config = dict(
    router_score='sigmoid',
    balance_loss=0.00337,
    n_groups=8,
)
Below are experts of layer 7 (counted from 0) of a mixture-of-experts language model. Rows are named router (the router's row for the expert), up (a neuron's input weights, with its number) and show model dimensions 0-39. Each number is 128 + 32 x the weight over its row's rms, rounded and kept within 0 to 255. Numbers have three digits each.
After each expert's rows: a language model's description of what the expert responds to. This comes from a sample of Wikipedia text that the model never trained on.

# expert 17
router:109121126120171156086139022207132106185119163122179188134114195149113168152083173123132141140094112149155136139134089101
up0:110103105091179143111105147141096088147113127165169165136125164177146116145103183142155127116082119104129114130183132100
up1:109104125154161155148137106166100097143122157143103126206159209099104130128128124069047121120136115108165145123145110100
up2:054190175154136130095169157140175071086137131147150097060185182148123127164188119184152153131159081110083130176101135156
up3:082165132124154112143171078122099104148130101161123125151136114119113115083094129144116123142209075121108147114120144097
up4:161132127106212159160104056113149121231119106163164160118150121134152135155095187137164048100139098103165111147113114134
up5:132111128139102199123145149080160093136127101125122127144132127137147145047105175142122133062064093133153182122133099125
up6:135064133133158152120152119069067158151150165114107132114119140140155187139083148079154203120169099166134143159127102078
Counted nouns, percentages

# expert 10
router:072101102072137110119114059198173110174055139151143174088105138111191169097078135196108155111108079111126131155138145152
up0:112141098052130085103103089170121103152109133079084101140118066179157132201094107094123152173097152101180152117082130121
up1:147090136159183041119104078119126136102105167140174100099085114146147154156091172152128084140143147138118131136119153150
up2:132143128141191166149144053156121137101058077180149140143096116071095142092120147176120102157112185092105114145094101097
up3:166152170168127099089140106198108094105090091126137131136150169094170172066140095095120082136129107156156091167130154138
up4:140147105120128067108114078082169140090187134116146147149113129078158091111101119077115101121159126165090100109123115156
up5:110106114114123150161131155105132068123100195119142112133156106140118171115130135134094159109181146067080165106156109089
up6:165119115106088184053144184155159135160144115152160080126169152112170124152107154154159123137078142067130122141119047118
Locative and relational prepositions

# expert 32
router:134120079146098150126172127172171071148168108092148159128088159107170140113119127127117185134143107123143083176125083144
up0:109154103144054070170118123110158142143087108084174177139130143176146182168106073103083107114087128137197143201152160161
up1:094115164079116170186144134131122080105150135168122178094115108175126175159128133134115135110100152151136092139148106106
up2:081121125084091128075164108082142091108179152189133144122128152074206173089122104154137100137119060119091163165088149176
up3:035116110107094149118171100125124108190133127159137167056115136120167138169092156110131118129139126145107104171151081122
up4:079089131206097127159125149167140078180157170108154166134093177119154127099122101130120113149097101102119125118129143146
up5:077138148128122162111081148138098068183186120090139112127135110129155165128141117136124127155117123125084156092060144095
up6:104160149089116119136154163140180100154159120114191123140146155098119128115135141159083125179166073161200102153139119131
Time spans and in

# expert 5
router:088084172108139151057173103170152107157071101151119170087121146119124175142126167145173147141131116117143121120134121196
up0:099135137104141125101158117122120100085114147154171111153100208133168115151148115175133056157076091138133129166113185150
up1:120130166093122102115094169138188104169149140074132191073097141167134144112122176124143150132111116167145065113153151151
up2:145130154093125122116129080141073119125096107044128128065118172133107156127102147105143131170120090083131098137102131075
up3:142108095198118146143112098134145102113042092183122137171146073061111164193150128095120120097142157121112166129128111178
up4:131100160105145184103188125122155111115098137125181159100180145154172144145137104213117172122120121157151130178137124156
up5:093080174100111143111120106157134122090106131210141157114161105147109156134128089151118140101147121115192151108124155207
up6:119126136163151203163108146102107146094124141159114091091133117065150111061105152077128131156202121126135141190092142084
Table headers, passive agents

# expert 23
router:071115127109160124115162112134119077109092096132120131101162159154109110182078133127148136162172162092154099170138158095
up0:124120215115107143121139109162117082109158105040113146112163147157148118123069122177152118140131158103146179155065136091
up1:126122130200159150107129078143140120078103173143117122092142137146089150064179154098127114096156167118103131144087103116
up2:113112151139152139165134090115127126093068116119143171112152100166185111138154187172072110099165118104160045122127111135
up3:088150140075157161112159153111089112130154095178104145190131163125142152126057159157132162169096085148142093087152097052
up4:074137138110117095161090087163113120127128110118149120147049180138104158172042134167078131133137181137152186085106132189
up5:102125202148158127084188078167152085147119101162161131112132149146120092115097085144132104185153155097143167145162179162
up6:108132157119152177131056095122125121141115158105128162128120195179164156110151085121136107136082128099146153119154138078
Coordinate digits

# expert 9
router:101124149121056138129179103162145105158050147120148147077148163178134166122104098108133072122127136100124139132125156167
up5:130159058090116154170122104176152122166128146136118134137116194144135182087163109094125128150143149127109137140234142112
up6:142106186115169124165137120157103138084116122144170178108056144167122126113113125142178101136154169162149097150084126132
up7:172133200131170174145145104111162166111112135175078140060136178198118170140111142138128083171157131140089151174106155176
up8:118138189122122126124148103146121115132113150162171101089180122179122112141134148132207055135134132147126103097107145092
up9:139183078111151161130115170111135138119090154114104144151103113141111141100105128114088090131197169070129116107104112104
up10:109136157121104136143126129101146158121113200090125206124137109145156200196102077137116106113139196090102097153106133155
up11:101145137131160137141157112130161105108092175148171110069104178112149125109055117095143128074086071117127116140103160103
Mid-word verb/name pieces

# expert 22
router:130135105078154165118153085131139108178095189172147182128152109127161142114141173170108135152172085119114110159167118180
up5:166126133086220143129116145146178130130036160137082138124146118115150141161134099183175146183108108124118137136201103123
up6:129131162132147089184075049110141076059132132154139128134141157147149129130104151156127102150176100107203115121121147148
up7:158114086148124096173121089131155122118118104182218161137120176095079125106150099156177161137063080146119104162205135134
up8:171150146104147083142129102128135099151070089191124121149120108145169142088098129130171097129180108114139054081090194191
up9:076127147101144147125158095088141088126131154166089136077138079139091109135100099138118131142100134065107124145115104155
up10:168104150152068117149162122094131085128164068120100193150120123149125117119179140134134086124086079128157148153123143075
up11:046106078158192198121100114079164143114119131137105180162163121090143191177122125123126088138130058072107093153180123105
Mid-word suffix pieces

# expert 39
router:169135109119107132133205112175179134108108111125160139118164125130138145126161104214175154095179087140115106193099092155
up0:158087116105121139157136129170188158133173134174167143098133108101117148107135079116106147122108140162172094132134126149
up1:095140120085175103122139164059164134067100060184117098170125091130144176096127091104094100130098125126113129102153154077
up2:109127090138151151117149115117135093119111183156152201168119050162127141117148149155099127118142101121172140072112118121
up3:060128124098181178144158163180208097178141153123139155092110155137189146165131106132178129137156134107208158134158090146
up4:134199142127134130159117095128122098072104147158160173132141189084126076090153150175160084157181110106098149156114110144
up5:140078170154103140118108133147182134097116137205169155134138187123107107131120174144139139122147095131143073184168110089
up6:146093158119135102138138110113146118163120171113074192095110136182120140088128179136158170131129154126160122127175103123
Time-period nouns